Weights of a small mixture-of-experts language model, trained from scratch on English Wikipedia.
Experts: 64 experts in each of 6 layers, 112 squared ReGLU neurons an expert, 2 picks a token, a sigmoid router.
Training: a variant of SOAP for the experts, 8820 steps.
Below are experts of layer 7 (counted from 0) of a mixture-of-experts language model. Rows are named router (the router's row for the expert), gate (a neuron's input weights, with its number), up (a neuron's input weights, with its number) and show model dimensions 0-191. Each number is 200 + 20 x the weight over its row's rms, rounded and kept within 0 to 999.
After each expert's rows: a language model's description of what the expert responds to. This comes from a sample of Wikipedia text that the model never trained on.

# expert 21
router,215,185,209,213,226,199,227,227,208,217,193,218,219,201,169,235,235,199,218,217,192,188,177,165,185,204,180,215,185,194,194,198,180,243,188,177,199,235,201,166,204,214,213,191,207,208,173,205,204,188,200,178,210,200,180,185,183,177,148,203,182,225,186,169,211,246,200,222,246,180,209,181,179,221,233,181,194,239,198,205,202,174,230,181,224,211,227,189,178,206,190,192,163,228,191,211,184,179,175,215,208,212,179,180,206,184,208,191,211,255,220,189,187,200,136,221,181,197,194,223,227,230,174,204,203,208,163,224,190,197,184,178,202,201,224,217,173,179,201,198,200,195,184,200,192,160,211,190,202,242,207,185,217,182,218,173,190,178,190,177,195,188,178,196,192,188,184,178,158,214,218,176,191,183,221,213,183,184,204,207,214,193,180,218,219,184,207,222,170,195,208,208
gate1,197,183,205,187,201,198,211,157,181,208,185,203,150,187,203,248,257,200,213,244,204,185,162,213,162,206,200,204,196,176,207,188,229,206,217,165,206,182,223,199,226,196,178,210,200,207,174,200,204,159,203,182,195,210,194,172,189,184,194,176,195,234,204,203,193,193,198,222,203,200,188,179,190,203,242,210,202,210,209,218,239,204,235,192,200,182,220,186,149,200,217,206,199,218,210,152,199,205,197,183,200,192,214,202,195,186,233,194,222,233,211,192,166,199,197,192,221,202,200,181,212,188,211,208,217,198,189,233,195,188,205,198,232,195,205,201,219,188,211,179,173,211,174,185,210,183,167,171,216,226,216,214,224,207,175,221,154,183,202,191,174,183,177,193,188,205,178,256,205,217,181,205,213,209,215,218,195,168,212,244,205,170,176,153,202,196,193,178,185,195,202,237
up1,234,236,182,184,221,213,185,242,190,161,216,224,235,200,178,201,191,213,226,162,180,206,216,218,236,178,171,188,174,199,200,218,204,171,185,211,190,195,188,177,196,196,219,195,217,213,200,224,202,211,198,250,207,188,209,189,182,248,185,195,205,214,182,196,200,194,223,176,196,194,190,181,212,196,168,191,210,206,206,188,180,182,165,208,203,189,159,202,220,174,216,195,208,224,187,220,167,185,204,203,217,174,203,212,184,207,207,203,196,188,186,180,217,218,188,198,193,208,206,228,222,182,201,199,202,199,211,198,228,197,173,227,203,171,174,197,183,223,191,191,215,195,222,224,260,198,200,193,224,177,174,223,145,207,242,193,229,211,188,243,207,210,237,220,216,198,208,145,165,171,185,203,222,213,189,195,183,212,225,169,183,201,229,230,202,207,188,232,214,204,183,195
What it handles: Surname first pieces. Opening piece of a surname or name-like word right after a first name, such as Mur(phy), Mc, Bur(roway), Chap(lin).

# expert 52
router,204,179,199,204,188,205,206,198,215,223,197,200,202,195,232,210,185,188,197,233,229,242,196,193,202,203,206,190,185,203,196,234,205,225,171,214,235,197,183,221,259,213,212,189,192,189,175,173,216,173,195,207,210,180,215,201,172,180,202,195,198,195,234,207,203,242,221,228,209,211,216,199,173,242,202,187,183,185,191,208,183,202,195,197,196,179,226,198,199,185,219,178,185,187,236,176,175,188,189,179,205,205,198,208,170,191,155,200,209,180,177,190,212,170,206,196,242,198,210,186,210,198,178,202,222,208,248,192,149,220,215,191,236,182,173,197,175,184,226,221,206,183,210,195,196,174,227,252,203,224,211,211,231,218,192,188,188,196,172,194,171,190,184,186,200,153,174,208,192,174,224,128,192,227,232,211,192,216,184,181,194,202,192,196,188,183,196,174,184,194,223,197
gate0,182,180,206,246,223,208,209,216,202,226,198,180,235,167,231,230,222,204,239,187,210,207,192,202,192,210,200,229,242,219,196,210,202,200,219,233,225,216,218,190,197,203,228,182,187,170,184,166,220,195,195,191,181,191,186,190,180,181,194,208,200,217,220,212,187,172,155,186,217,232,195,192,207,196,193,235,219,193,226,168,152,192,176,218,227,191,199,183,222,244,180,194,189,181,161,179,191,199,214,197,209,218,221,217,196,214,173,183,222,177,180,194,219,202,204,173,201,187,205,182,199,184,169,205,214,214,198,215,186,213,237,209,208,199,164,216,206,185,191,211,216,182,220,183,226,225,221,182,209,226,207,219,189,188,217,169,201,207,222,236,190,205,210,205,166,198,211,173,191,192,218,171,163,223,183,190,231,224,165,166,182,185,184,225,166,206,193,175,165,216,186,173
up0,187,197,246,186,235,221,196,209,195,222,184,194,227,180,192,188,212,227,245,208,240,213,220,195,198,206,197,211,223,175,193,223,208,209,189,194,150,191,203,184,211,213,197,192,157,185,215,200,213,220,223,207,213,160,203,166,207,207,194,224,210,230,235,191,189,180,219,215,191,195,151,180,200,179,182,189,170,186,216,187,218,238,217,207,214,177,220,203,230,239,213,205,220,192,209,197,219,175,193,188,205,230,207,180,174,215,214,202,228,172,221,214,212,224,197,188,199,185,150,231,230,171,199,238,222,185,169,183,173,191,186,188,191,163,180,218,176,206,228,186,206,183,211,193,212,202,224,186,201,223,185,183,207,216,209,193,227,239,202,242,202,201,197,215,190,192,211,216,172,165,213,186,194,210,196,178,172,226,191,209,197,193,190,198,168,229,194,221,166,222,213,177
What it handles: Mid-word English fragments. Middle or final pieces of common English words split after an initial letter, such as h-amp-ered, s-urg-ery, f-ount-ain, midw-eek.

# expert 18
router,193,177,188,233,184,167,226,203,222,238,201,215,207,225,230,239,178,208,189,233,187,182,200,222,201,195,203,199,192,174,211,196,206,194,164,175,195,215,164,177,190,206,210,181,199,205,182,218,202,196,139,225,187,179,191,195,212,162,189,216,208,223,229,209,227,192,186,214,200,197,209,202,218,205,165,225,215,213,202,182,203,176,197,185,211,188,230,203,225,225,183,192,201,210,214,219,196,219,187,203,229,225,202,184,189,207,210,195,198,201,209,198,242,187,173,204,212,221,170,208,221,232,179,200,229,188,175,236,193,181,185,164,186,218,205,232,185,124,197,208,201,189,202,193,181,217,179,205,202,221,194,210,207,195,204,154,187,201,223,200,165,192,189,188,215,203,195,208,209,205,205,149,148,179,244,196,185,200,166,218,198,170,205,192,245,210,183,217,174,197,196,203
gate1,166,199,191,189,205,184,196,220,202,225,168,226,183,181,212,217,201,181,208,241,249,200,191,221,170,193,176,191,205,185,208,152,175,175,208,213,193,191,162,194,203,204,183,207,183,221,230,194,189,207,190,153,201,186,179,176,208,197,215,180,217,182,179,211,198,180,200,196,186,212,178,215,213,243,202,226,173,201,188,162,175,192,175,189,204,206,199,200,193,196,207,223,194,244,216,207,176,215,230,213,242,203,232,173,210,173,172,191,187,247,188,225,177,194,186,200,225,201,199,175,175,204,175,230,222,176,186,183,196,199,183,182,195,197,190,210,204,210,232,185,179,193,184,195,226,232,185,213,229,217,178,197,203,188,201,222,182,211,251,198,197,203,215,167,232,179,210,197,198,194,234,181,171,204,236,205,211,191,155,197,209,222,234,191,196,211,219,182,206,207,153,218
up1,239,200,213,210,197,213,189,173,213,172,223,174,219,227,187,190,204,216,200,150,152,198,203,175,237,196,226,204,196,216,183,248,233,230,189,193,207,192,241,213,201,202,220,193,217,179,179,203,209,190,207,248,194,227,220,217,193,205,196,214,186,218,224,178,202,224,214,208,215,201,225,191,189,163,207,187,228,201,209,236,228,197,219,212,200,200,195,195,211,197,191,179,200,164,177,201,222,197,176,184,161,205,168,234,194,223,224,202,208,159,217,180,219,205,213,199,177,204,201,218,225,197,236,167,184,218,199,213,199,192,209,221,200,206,212,200,196,194,159,223,212,213,228,208,170,176,214,191,176,172,212,212,201,213,187,198,211,177,155,206,207,195,182,228,167,220,191,208,211,206,165,218,228,196,162,202,188,208,249,200,189,172,171,206,199,196,186,222,186,193,243,183
What it handles: Standalone numbers. Whole-number tokens for counts, dates, ages and statistics, often in tables or after a preposition, such as 18, 26, 6 October.

# expert 45
router,197,184,156,177,231,183,228,201,207,197,200,215,208,205,205,190,231,222,235,218,199,197,192,204,157,194,193,191,225,212,209,222,205,204,196,162,198,233,213,179,224,205,229,221,185,233,178,194,244,203,202,205,206,207,229,224,185,192,204,247,185,191,262,168,192,189,214,228,201,210,185,198,175,224,191,200,196,221,233,196,193,185,220,217,196,214,174,218,227,172,215,227,203,234,195,187,161,208,199,193,219,216,148,192,174,213,200,201,188,232,217,207,194,203,130,196,188,185,198,232,221,199,189,197,218,230,177,221,184,196,158,201,218,177,208,204,174,194,218,226,200,217,221,222,189,205,182,186,184,181,166,208,187,210,172,189,189,206,223,172,188,203,220,186,206,192,202,204,185,211,194,191,199,209,187,220,184,172,202,235,209,220,200,203,206,172,188,201,172,186,243,180
gate0,197,180,193,181,242,215,189,198,213,215,203,167,215,189,204,181,206,198,218,178,202,189,221,212,159,217,211,156,196,231,182,205,179,214,227,193,163,190,211,167,177,179,188,194,185,206,201,210,202,208,183,203,221,178,236,196,193,199,173,184,223,228,175,143,211,173,252,197,215,200,182,192,193,198,181,211,199,194,236,183,174,210,204,182,226,199,165,168,184,183,219,198,175,220,176,213,204,212,202,205,220,224,205,210,189,244,234,171,194,200,182,216,197,217,222,176,216,151,229,232,231,208,188,197,198,191,186,223,203,209,208,204,170,216,139,182,174,205,193,194,199,190,237,167,219,202,176,203,187,191,180,182,192,196,173,206,218,189,225,195,193,214,187,218,215,182,192,186,213,188,162,163,194,199,205,170,171,175,226,196,178,206,193,198,202,188,205,180,180,175,213,172
up0,178,191,198,210,240,217,194,209,188,216,198,174,225,209,197,203,236,228,235,170,209,202,224,224,180,214,227,153,188,237,192,169,193,211,214,202,149,206,213,200,198,182,191,214,170,198,202,197,182,203,201,193,232,168,238,187,176,193,214,196,196,238,185,174,207,168,223,210,229,202,185,187,176,201,193,218,200,209,196,200,187,222,176,178,212,217,186,169,225,179,221,196,156,195,177,206,190,217,217,210,216,212,205,216,213,230,220,137,187,200,186,216,202,204,215,189,231,168,236,212,225,183,192,216,189,196,192,223,208,199,189,208,191,207,154,201,181,216,203,201,179,204,208,189,220,175,187,217,181,188,195,177,204,186,192,208,217,200,226,213,186,218,211,219,210,172,191,186,199,173,163,162,183,209,197,165,173,171,260,204,184,194,219,203,205,202,204,184,162,170,208,176
What it handles: Mid-word syllable pieces. Inner syllable pieces of longer words and foreign names, such as og in eulogies, ib in calibration, ord in Chordata.

# expert 13
router,196,186,192,207,184,165,222,220,209,225,193,187,249,229,182,229,189,198,231,195,206,204,225,158,194,206,174,213,199,194,183,175,209,242,171,201,198,247,202,169,187,216,185,191,176,225,176,171,229,209,212,184,206,188,208,187,182,215,175,186,209,193,202,205,223,226,205,231,194,217,201,193,184,209,177,176,202,195,168,205,220,213,214,176,215,189,213,208,183,230,198,191,195,204,218,198,170,180,191,203,232,225,167,185,212,179,212,206,186,241,234,192,211,177,180,217,174,210,203,195,219,221,201,191,206,189,164,205,190,197,195,166,185,223,181,200,180,183,216,209,187,162,209,205,180,196,220,212,182,207,191,171,206,194,213,186,169,187,169,224,178,178,130,214,219,166,226,187,213,188,221,169,210,203,225,178,191,193,205,188,206,179,147,216,200,152,191,210,175,223,196,194
gate1,205,213,182,237,199,168,203,191,217,179,193,189,222,191,219,208,191,173,242,197,201,210,209,200,199,222,175,221,193,208,197,200,204,226,183,198,208,219,168,192,198,212,219,198,204,177,201,208,152,173,205,227,168,179,210,188,187,198,177,208,213,201,231,182,215,222,187,214,196,216,236,221,215,179,211,239,178,231,182,217,194,206,222,185,188,185,182,194,225,234,201,198,199,196,242,229,147,194,231,194,222,226,209,176,190,186,217,176,244,190,247,217,201,235,204,179,215,217,192,219,223,168,176,148,192,184,190,200,211,222,201,215,172,221,166,222,193,196,213,224,192,195,186,191,191,185,191,221,221,184,164,185,221,198,181,201,212,170,194,196,211,213,167,211,195,164,223,190,203,221,200,200,204,220,233,164,185,211,239,207,191,223,226,197,184,192,188,208,217,249,175,196
up1,199,205,169,212,192,166,211,201,211,184,199,184,210,198,214,221,186,181,247,201,204,205,218,196,200,237,178,231,200,208,195,194,213,216,178,172,212,229,195,187,208,201,215,215,186,178,205,208,145,175,219,229,161,197,206,186,213,192,172,189,220,193,256,186,211,211,202,223,184,213,238,196,218,177,176,224,182,224,189,205,206,205,226,175,203,176,190,198,208,225,218,207,199,215,244,228,154,187,215,189,226,216,200,168,195,188,226,170,246,183,252,222,212,227,206,188,217,208,190,213,216,178,175,159,198,199,194,202,210,232,191,200,164,229,162,203,189,174,213,220,181,198,184,189,193,181,204,217,209,178,180,181,196,199,170,193,209,198,197,204,211,202,167,210,206,164,222,200,209,190,206,184,213,225,249,174,189,215,217,191,212,203,237,194,176,195,188,203,229,230,198,178
What it handles: Proper-name first pieces. Capitalized opening word pieces of place and personal names, often after "in", "of" or a pipe, such as Man(hattan), Jak(arta), Sal.

# expert 15
router,189,206,176,221,186,187,202,212,195,222,223,217,185,172,186,223,205,153,209,194,198,182,186,224,200,193,214,193,228,205,181,177,219,206,200,196,219,191,192,187,198,205,155,234,190,192,208,229,234,190,175,200,176,173,184,172,199,203,207,193,221,183,176,182,201,195,188,240,237,178,162,175,233,218,144,197,221,179,191,203,186,202,201,156,205,242,194,196,212,204,169,208,192,218,226,221,195,222,178,179,221,189,190,220,178,232,199,227,175,221,196,175,214,165,175,212,206,195,193,211,201,196,170,176,207,225,171,244,205,181,192,224,181,190,192,233,186,187,211,170,195,193,216,208,188,216,210,198,205,204,181,228,232,176,156,206,190,220,187,193,197,212,192,171,207,176,180,196,205,162,199,210,204,152,218,205,157,204,166,226,221,203,183,236,189,200,179,189,180,207,203,197
gate1,236,194,206,198,180,211,184,215,184,218,224,218,211,226,197,206,169,159,189,175,185,203,189,194,213,215,177,192,208,187,217,197,200,230,211,189,197,207,160,221,213,186,219,175,202,203,196,254,212,164,217,170,228,193,177,184,181,220,191,211,199,212,174,199,172,164,185,227,187,185,197,204,216,207,160,189,248,205,200,185,227,188,183,184,199,211,249,195,188,225,199,194,171,200,218,199,204,177,204,208,214,211,201,229,213,215,209,216,208,201,201,187,184,185,195,177,214,213,180,217,217,155,205,179,223,164,190,224,227,201,191,180,253,198,209,170,211,212,165,212,165,236,221,199,213,205,194,186,179,215,232,186,239,181,201,202,210,175,198,214,221,221,202,173,197,184,154,231,185,163,197,186,192,201,176,224,186,199,173,170,210,179,190,237,183,195,201,182,197,226,231,218
up1,225,199,198,207,182,190,177,207,182,212,231,217,222,233,189,192,174,151,203,186,172,207,194,184,205,196,179,189,203,178,200,197,201,230,208,181,189,208,150,224,213,194,222,183,182,188,202,243,222,171,234,177,221,188,183,195,184,216,200,211,200,190,160,207,167,163,175,235,179,195,203,198,214,209,150,193,237,187,181,184,221,184,186,177,183,204,229,196,194,220,188,213,181,183,212,217,197,197,199,206,221,214,193,227,227,230,192,227,202,204,210,193,180,191,187,188,208,207,188,212,217,147,191,190,212,169,204,223,221,212,179,174,243,182,210,176,217,209,180,207,153,216,222,204,211,195,197,176,202,195,227,185,221,187,205,198,194,176,203,226,240,226,197,179,195,183,166,210,187,157,194,180,193,195,184,234,170,185,185,180,192,169,183,244,167,201,199,178,207,216,225,207
What it handles: Word-final vowel endings. Final pieces of foreign or Latin-looking names and words, mostly -a, -o, -ia, -ina, as in Copa, circa, Jakarta.

# expert 51
router,200,187,161,197,183,189,203,224,193,207,234,232,219,239,208,198,209,227,208,234,206,232,190,206,159,202,184,192,189,177,199,209,206,193,206,167,214,201,209,213,225,223,144,210,206,208,191,217,198,211,199,227,222,177,215,211,204,198,191,203,200,220,203,181,167,226,178,212,190,200,211,185,236,229,211,191,228,172,217,174,206,209,184,208,212,211,226,212,182,180,211,172,182,213,202,185,171,218,209,180,192,195,191,214,190,208,173,203,188,195,200,178,215,180,185,195,199,211,164,188,221,207,163,193,230,195,181,219,169,191,186,189,232,192,205,208,184,201,167,220,206,197,190,203,195,190,208,198,194,225,185,241,225,154,208,163,215,207,183,199,196,226,144,183,239,198,166,200,198,171,199,184,171,208,214,215,177,174,196,205,259,181,166,212,249,207,188,205,193,202,227,152
gate1,186,231,236,205,179,189,211,204,180,215,187,222,208,226,187,175,184,211,210,191,195,200,175,205,179,180,164,193,196,171,203,186,182,148,188,206,236,172,163,219,202,180,151,217,188,226,217,206,215,175,193,157,233,222,244,198,204,204,208,193,181,241,193,174,184,180,201,188,207,175,204,204,216,195,208,218,187,189,186,231,221,221,219,230,195,189,211,202,207,224,203,168,202,187,190,210,199,197,219,172,189,242,220,212,226,149,188,189,142,232,186,181,221,212,187,182,185,214,228,206,212,198,217,193,224,189,196,212,179,213,222,196,176,189,227,202,203,165,172,201,216,196,203,182,195,198,204,183,179,233,187,222,223,200,181,155,212,174,199,198,168,169,180,230,210,226,219,184,201,171,191,220,185,216,191,207,228,198,196,224,219,189,176,191,215,222,188,206,207,214,221,204
up1,199,211,196,236,197,194,178,171,197,209,257,200,193,228,203,205,172,204,187,198,194,231,254,230,211,231,223,177,252,219,190,189,193,229,189,211,250,194,200,204,189,196,190,188,228,207,195,193,197,213,258,196,198,198,169,207,180,165,190,197,176,201,199,210,223,209,166,228,214,196,243,204,194,222,188,217,242,160,239,177,221,227,192,217,194,168,174,187,225,196,159,198,195,197,180,198,207,187,189,186,200,207,175,191,205,199,206,227,167,203,227,197,198,199,204,186,190,226,200,202,185,187,207,223,221,207,179,241,236,227,191,221,175,182,173,217,201,173,215,195,216,172,212,191,216,196,210,199,193,169,210,192,184,199,189,218,210,180,177,219,199,207,162,198,167,215,212,218,213,208,188,183,193,197,193,198,191,199,227,211,197,218,195,191,160,201,165,192,230,191,234,215
What it handles: Lowercase word-start letters. A lone lowercase first letter beginning a common word, often after the or a, as in h(aven), f(oul), b(ranches).

# expert 0
router,226,182,195,222,191,212,233,210,206,190,210,196,180,209,211,197,193,182,187,265,178,181,189,185,184,214,186,207,198,177,220,211,171,210,211,183,221,218,209,194,191,204,177,198,191,207,182,206,220,189,185,185,195,183,165,201,172,199,203,184,163,191,220,160,207,178,221,221,225,195,175,203,191,221,227,185,233,215,192,197,222,186,192,188,250,206,240,209,193,240,197,170,170,214,191,165,195,218,225,179,192,203,181,222,203,196,198,240,160,217,207,164,205,192,150,195,176,201,158,178,203,254,192,192,200,214,213,230,184,195,179,179,203,211,177,211,170,182,196,169,207,228,199,194,166,172,211,185,206,228,193,216,214,200,203,183,176,199,167,173,181,219,177,201,206,225,197,188,169,209,198,168,199,201,180,192,206,159,198,187,221,195,179,216,212,194,149,217,182,195,206,200
gate0,217,199,243,191,230,210,236,172,214,200,212,191,209,228,203,206,184,214,188,156,209,188,204,211,212,230,172,201,187,221,178,236,151,213,215,195,218,192,191,202,203,162,201,197,205,202,212,215,194,166,226,214,195,188,211,187,195,196,217,218,229,174,195,177,185,191,218,194,200,214,204,195,218,195,195,202,226,193,201,179,218,180,228,186,192,168,236,206,212,217,167,194,213,198,232,182,185,226,244,212,157,196,218,188,187,209,222,208,163,201,223,186,173,207,210,217,206,167,182,189,188,237,241,220,191,206,218,191,228,219,191,216,181,237,197,209,189,190,170,194,196,164,214,211,213,225,189,224,184,185,163,202,208,208,177,213,242,252,174,204,193,231,192,178,194,191,186,220,228,186,171,163,166,202,171,175,188,180,194,169,192,202,182,209,228,212,186,206,201,233,199,208
up0,183,203,171,182,174,194,182,220,163,199,212,186,182,190,203,188,212,169,224,232,200,203,201,185,175,165,226,205,219,184,238,153,248,194,152,199,210,206,195,203,185,233,207,209,191,199,207,184,207,225,181,207,209,194,197,210,230,191,213,173,187,241,199,241,224,192,185,210,192,194,185,198,209,192,192,200,179,202,207,212,170,207,172,218,207,231,154,212,193,171,212,200,196,192,189,230,214,173,149,183,226,207,192,211,212,216,200,185,217,188,184,193,223,192,201,187,206,226,219,215,205,169,173,192,202,205,178,211,191,201,228,199,212,165,190,188,218,211,232,201,210,241,186,203,188,176,202,176,223,216,223,195,197,178,218,209,178,156,216,186,222,169,203,234,222,213,221,183,171,207,219,264,230,203,216,232,203,235,200,231,196,210,224,190,181,211,198,209,185,188,218,193
What it handles: Name-initial capitals, consonants. Capital letters or consonant pieces near the start of uncommon proper names, especially foreign surnames and places, such as Rey-n-tens, Stutt-g-art, V-l-issingen.

# expert 20
router,190,191,193,196,188,161,177,218,210,223,183,228,215,188,182,216,205,192,197,202,171,210,175,170,195,203,224,194,260,188,209,168,197,176,219,212,145,164,186,179,180,202,183,191,181,202,205,192,216,177,200,201,168,208,230,185,187,183,183,192,205,230,180,161,199,195,216,237,192,193,193,196,215,198,201,199,204,217,206,184,222,160,228,188,209,219,205,170,198,209,186,202,185,209,249,251,205,176,192,190,195,199,186,200,197,220,191,219,201,212,185,163,222,225,145,224,203,188,199,208,205,214,199,161,170,243,195,211,209,192,201,177,190,193,206,201,186,212,209,179,169,205,238,220,180,187,213,189,212,223,205,209,191,174,194,167,166,183,191,232,199,213,217,154,223,215,197,182,184,232,210,199,198,204,233,217,164,178,218,237,202,185,184,219,231,183,178,188,192,203,224,194
gate1,203,177,207,175,186,200,230,205,214,196,237,187,197,202,219,223,217,213,201,216,193,220,208,226,193,202,193,207,227,208,192,228,190,205,216,205,205,205,206,188,208,206,198,196,236,230,167,223,231,172,193,180,207,217,202,190,161,180,204,187,221,237,200,171,249,191,208,209,194,175,207,185,186,218,192,210,202,221,194,173,211,200,203,211,164,191,187,206,217,240,221,216,200,211,166,241,254,230,178,189,220,194,219,166,210,201,175,186,210,211,212,220,223,204,211,221,204,172,179,193,160,221,177,204,223,229,196,147,224,195,199,190,187,186,183,180,185,233,201,226,208,198,216,200,212,208,181,195,208,204,210,210,192,189,168,207,154,200,225,206,198,183,161,191,202,176,194,158,223,236,215,182,184,185,206,229,156,202,219,225,199,175,196,169,198,206,188,197,186,155,199,247
up1,206,177,210,181,196,206,228,203,216,199,239,195,197,196,212,220,210,209,198,208,189,231,198,228,205,210,196,214,231,206,195,223,202,207,215,202,212,202,204,178,200,203,196,196,228,228,164,213,230,173,196,181,203,215,211,194,160,185,203,187,221,243,199,159,256,189,205,210,191,175,207,189,189,205,195,217,185,225,196,178,197,192,203,216,170,201,180,208,221,234,215,213,200,213,168,237,248,219,165,192,218,188,215,165,213,215,172,191,217,208,216,219,227,204,219,214,207,181,175,189,165,222,178,205,231,234,196,150,219,189,197,205,186,186,181,177,185,237,210,222,197,203,211,205,212,212,177,194,215,202,213,217,192,187,168,211,158,203,230,210,202,174,172,193,205,173,193,182,220,235,219,188,190,191,200,235,151,206,220,227,211,170,207,169,190,205,194,200,187,156,189,252
What it handles: Foreign name syllables. Word-final syllables inside non-English proper names, mostly South Asian, Arabic, Malay and African, such as Haif-a, Mak-ati, Oguz-han, -abad.

# expert 33
router,196,208,191,198,160,188,164,219,239,190,216,179,200,195,227,198,225,161,193,204,216,253,214,182,164,208,211,227,225,195,199,203,207,216,208,167,155,219,206,173,224,195,198,241,211,230,191,195,204,196,172,188,177,174,203,184,195,158,197,231,206,207,184,203,210,233,222,224,209,211,194,194,222,204,184,192,219,210,219,216,224,175,198,204,200,223,241,184,221,204,163,180,178,227,229,194,178,227,207,200,197,205,194,192,164,213,185,202,202,214,178,184,213,204,169,212,225,205,160,214,215,199,212,173,168,209,210,226,186,185,200,227,201,212,208,213,175,179,183,213,210,178,211,212,194,176,247,201,186,211,196,231,193,208,167,191,202,193,223,206,191,192,204,215,247,181,160,215,167,189,189,191,201,216,233,238,192,190,202,218,190,169,192,216,185,180,218,227,189,207,246,202
gate0,161,182,199,194,183,197,210,198,213,185,210,206,179,209,206,196,206,214,200,199,259,189,226,195,216,197,245,187,257,177,202,211,211,218,227,161,193,206,208,199,183,228,221,201,202,191,186,220,175,212,207,172,168,205,218,193,162,161,192,242,194,215,169,199,186,191,192,199,154,228,185,204,188,199,201,165,209,173,201,178,196,222,219,200,187,222,196,198,185,188,183,168,177,174,215,218,211,188,206,176,171,215,188,223,164,201,171,197,219,182,166,174,208,235,233,219,215,194,208,228,164,205,194,223,196,203,203,211,188,218,228,203,189,203,196,212,188,213,189,189,193,175,188,190,218,188,178,172,221,188,209,199,222,169,174,194,210,178,196,222,201,186,197,220,233,161,221,227,228,209,193,201,199,228,177,223,210,236,224,218,194,218,227,228,174,181,225,181,189,204,231,231
up0,184,181,213,171,184,161,178,210,193,212,195,182,190,231,205,212,219,183,192,226,245,209,212,223,191,191,237,193,246,183,175,195,207,216,240,152,185,216,176,186,199,211,176,217,213,186,174,190,204,227,175,216,147,199,182,201,186,186,236,243,203,201,161,195,195,185,188,186,148,229,193,217,207,223,180,181,204,203,201,192,176,182,213,215,193,205,193,191,232,214,216,170,206,180,188,201,206,221,200,199,181,206,190,220,194,194,173,179,201,206,186,174,234,224,216,221,196,204,163,202,161,204,190,204,214,190,205,220,203,199,223,188,188,178,210,248,189,207,169,194,185,217,205,189,170,219,197,183,213,177,200,212,217,197,214,149,185,170,200,191,208,212,225,224,201,160,224,235,203,223,192,180,185,225,200,200,176,224,187,219,168,187,198,223,171,191,207,215,179,184,220,209
What it handles: Digits within numbers. Digit groups inside larger numbers after commas, decimal points or degree marks, as in 55,000, 1.72, coordinates, percentages.

# expert 49
router,175,184,148,189,226,180,176,245,198,213,223,190,205,258,194,186,221,199,230,238,212,220,213,204,198,198,170,237,189,215,215,192,187,215,191,172,206,203,216,193,224,232,228,191,194,218,154,197,209,168,181,191,210,194,226,192,191,170,173,181,223,184,216,191,188,223,211,212,231,190,201,168,189,241,198,185,194,199,193,206,210,186,215,207,190,186,226,227,202,197,163,217,196,211,194,209,191,181,201,199,203,220,185,192,218,207,171,207,210,223,263,172,197,185,178,241,177,229,201,202,227,236,197,203,218,209,210,215,204,230,194,210,218,177,175,198,178,197,209,176,224,221,175,208,199,199,250,210,204,197,185,195,194,170,202,159,175,176,194,193,198,190,164,166,231,173,180,208,196,206,206,171,190,221,189,207,171,216,196,191,186,203,182,211,235,186,182,190,185,204,204,218
gate0,234,195,221,199,239,178,182,210,198,219,191,202,156,212,200,189,202,178,196,214,215,222,214,205,211,204,214,208,168,198,205,179,223,186,200,213,193,202,210,229,198,252,236,199,220,193,192,189,173,192,195,212,192,227,218,223,204,199,193,196,195,174,205,185,206,189,188,174,184,210,213,205,203,224,177,209,199,188,202,179,208,175,201,215,204,191,224,225,211,200,216,215,215,192,223,184,214,231,241,205,189,144,222,155,168,176,196,221,193,197,247,208,217,220,167,203,151,210,141,180,214,199,174,180,196,191,249,210,220,192,221,177,179,202,187,206,194,230,196,199,214,196,199,180,228,190,225,217,223,194,172,209,189,162,166,205,187,234,182,214,228,211,190,164,229,189,211,211,190,233,195,164,190,197,207,192,168,197,229,234,218,183,216,214,182,181,208,229,179,194,187,205
up0,175,210,171,205,167,210,214,189,210,189,213,203,226,185,198,216,190,221,208,188,187,180,180,189,189,216,185,189,230,187,210,214,198,211,203,206,213,196,198,169,194,173,168,194,191,200,204,212,231,213,199,188,218,187,190,174,199,183,204,196,202,207,188,223,216,207,221,220,220,178,192,195,189,173,220,201,224,204,194,234,172,238,183,189,183,207,161,173,181,201,181,166,174,196,184,206,184,179,164,198,229,248,184,245,238,218,208,175,198,190,160,189,174,170,238,193,247,182,252,202,197,206,223,208,206,218,153,181,184,213,171,208,206,182,204,193,207,173,198,206,194,203,211,220,165,210,186,187,176,224,208,196,198,232,235,203,214,169,218,189,170,187,206,244,182,229,183,201,196,170,207,238,209,207,181,207,231,196,163,175,176,200,191,185,216,220,175,180,230,206,226,195
What it handles: Latinate word openings. Opening prefix pieces of Latinate verbs and nouns in running prose, such as prom(ise), imp(osed), comp, expl, inter(ested).

# expert 61
router,203,199,204,202,199,190,216,217,219,209,220,216,223,209,215,213,233,192,192,198,208,218,194,183,186,212,217,243,216,189,191,226,182,202,200,182,158,202,231,158,195,203,204,225,193,199,170,210,208,190,190,201,181,197,222,192,206,172,174,226,205,174,210,189,201,245,216,208,255,223,181,189,212,224,197,188,208,172,214,176,214,181,221,157,181,204,223,169,203,189,205,211,182,233,211,170,206,190,188,194,211,183,162,218,201,197,155,215,195,217,190,184,253,195,179,227,208,212,164,230,244,214,197,166,188,209,174,232,169,190,177,191,226,208,186,224,179,186,196,193,206,226,210,209,195,198,240,211,201,200,186,242,213,208,216,218,183,223,193,198,201,214,201,191,222,189,151,201,196,154,238,194,200,193,207,199,184,211,179,213,186,147,204,210,201,158,194,190,176,190,205,187
gate0,175,210,211,197,195,191,243,231,198,205,207,189,198,216,222,216,156,204,233,199,226,192,224,229,209,215,178,210,177,181,194,223,232,238,181,193,157,216,173,198,214,201,160,200,195,212,249,266,201,170,197,233,172,206,200,225,217,221,260,225,173,184,181,215,197,216,200,208,197,194,204,222,202,208,215,200,172,195,220,169,178,192,192,183,194,199,208,222,213,194,214,205,179,186,226,197,189,200,205,174,184,195,174,196,178,216,206,186,186,215,200,183,227,143,217,189,202,223,198,179,214,201,205,189,194,210,174,202,223,180,204,186,238,224,216,192,218,191,191,196,181,205,210,196,192,207,209,221,182,219,189,202,225,219,223,175,198,179,189,203,197,220,185,186,228,160,210,186,197,189,180,211,141,154,224,161,196,187,205,178,206,199,215,197,211,190,229,211,200,189,207,223
up0,181,205,209,210,214,210,223,244,205,213,188,190,182,188,214,186,163,199,205,202,235,168,232,214,229,203,189,216,190,200,180,234,215,204,214,204,149,208,177,191,212,228,174,230,187,197,255,239,201,212,196,227,192,216,183,208,219,225,236,219,179,203,170,197,178,240,183,204,193,206,209,217,164,175,212,225,185,184,219,159,156,200,213,207,201,192,203,205,209,220,221,173,176,200,215,206,173,200,202,175,187,230,176,177,176,237,185,187,179,219,172,215,239,178,213,212,190,186,182,205,208,196,207,178,190,197,185,222,241,198,223,177,214,212,229,185,198,199,178,214,170,200,189,172,208,198,204,219,179,176,188,198,217,215,197,181,176,213,200,207,202,210,189,169,205,180,220,187,192,210,192,223,189,167,222,164,213,172,212,181,189,210,220,190,199,224,183,222,206,230,195,248
What it handles: Titles and list entries. Function words and digits inside song, episode and award titles or numbered track lists, such as of, for, 6., Best.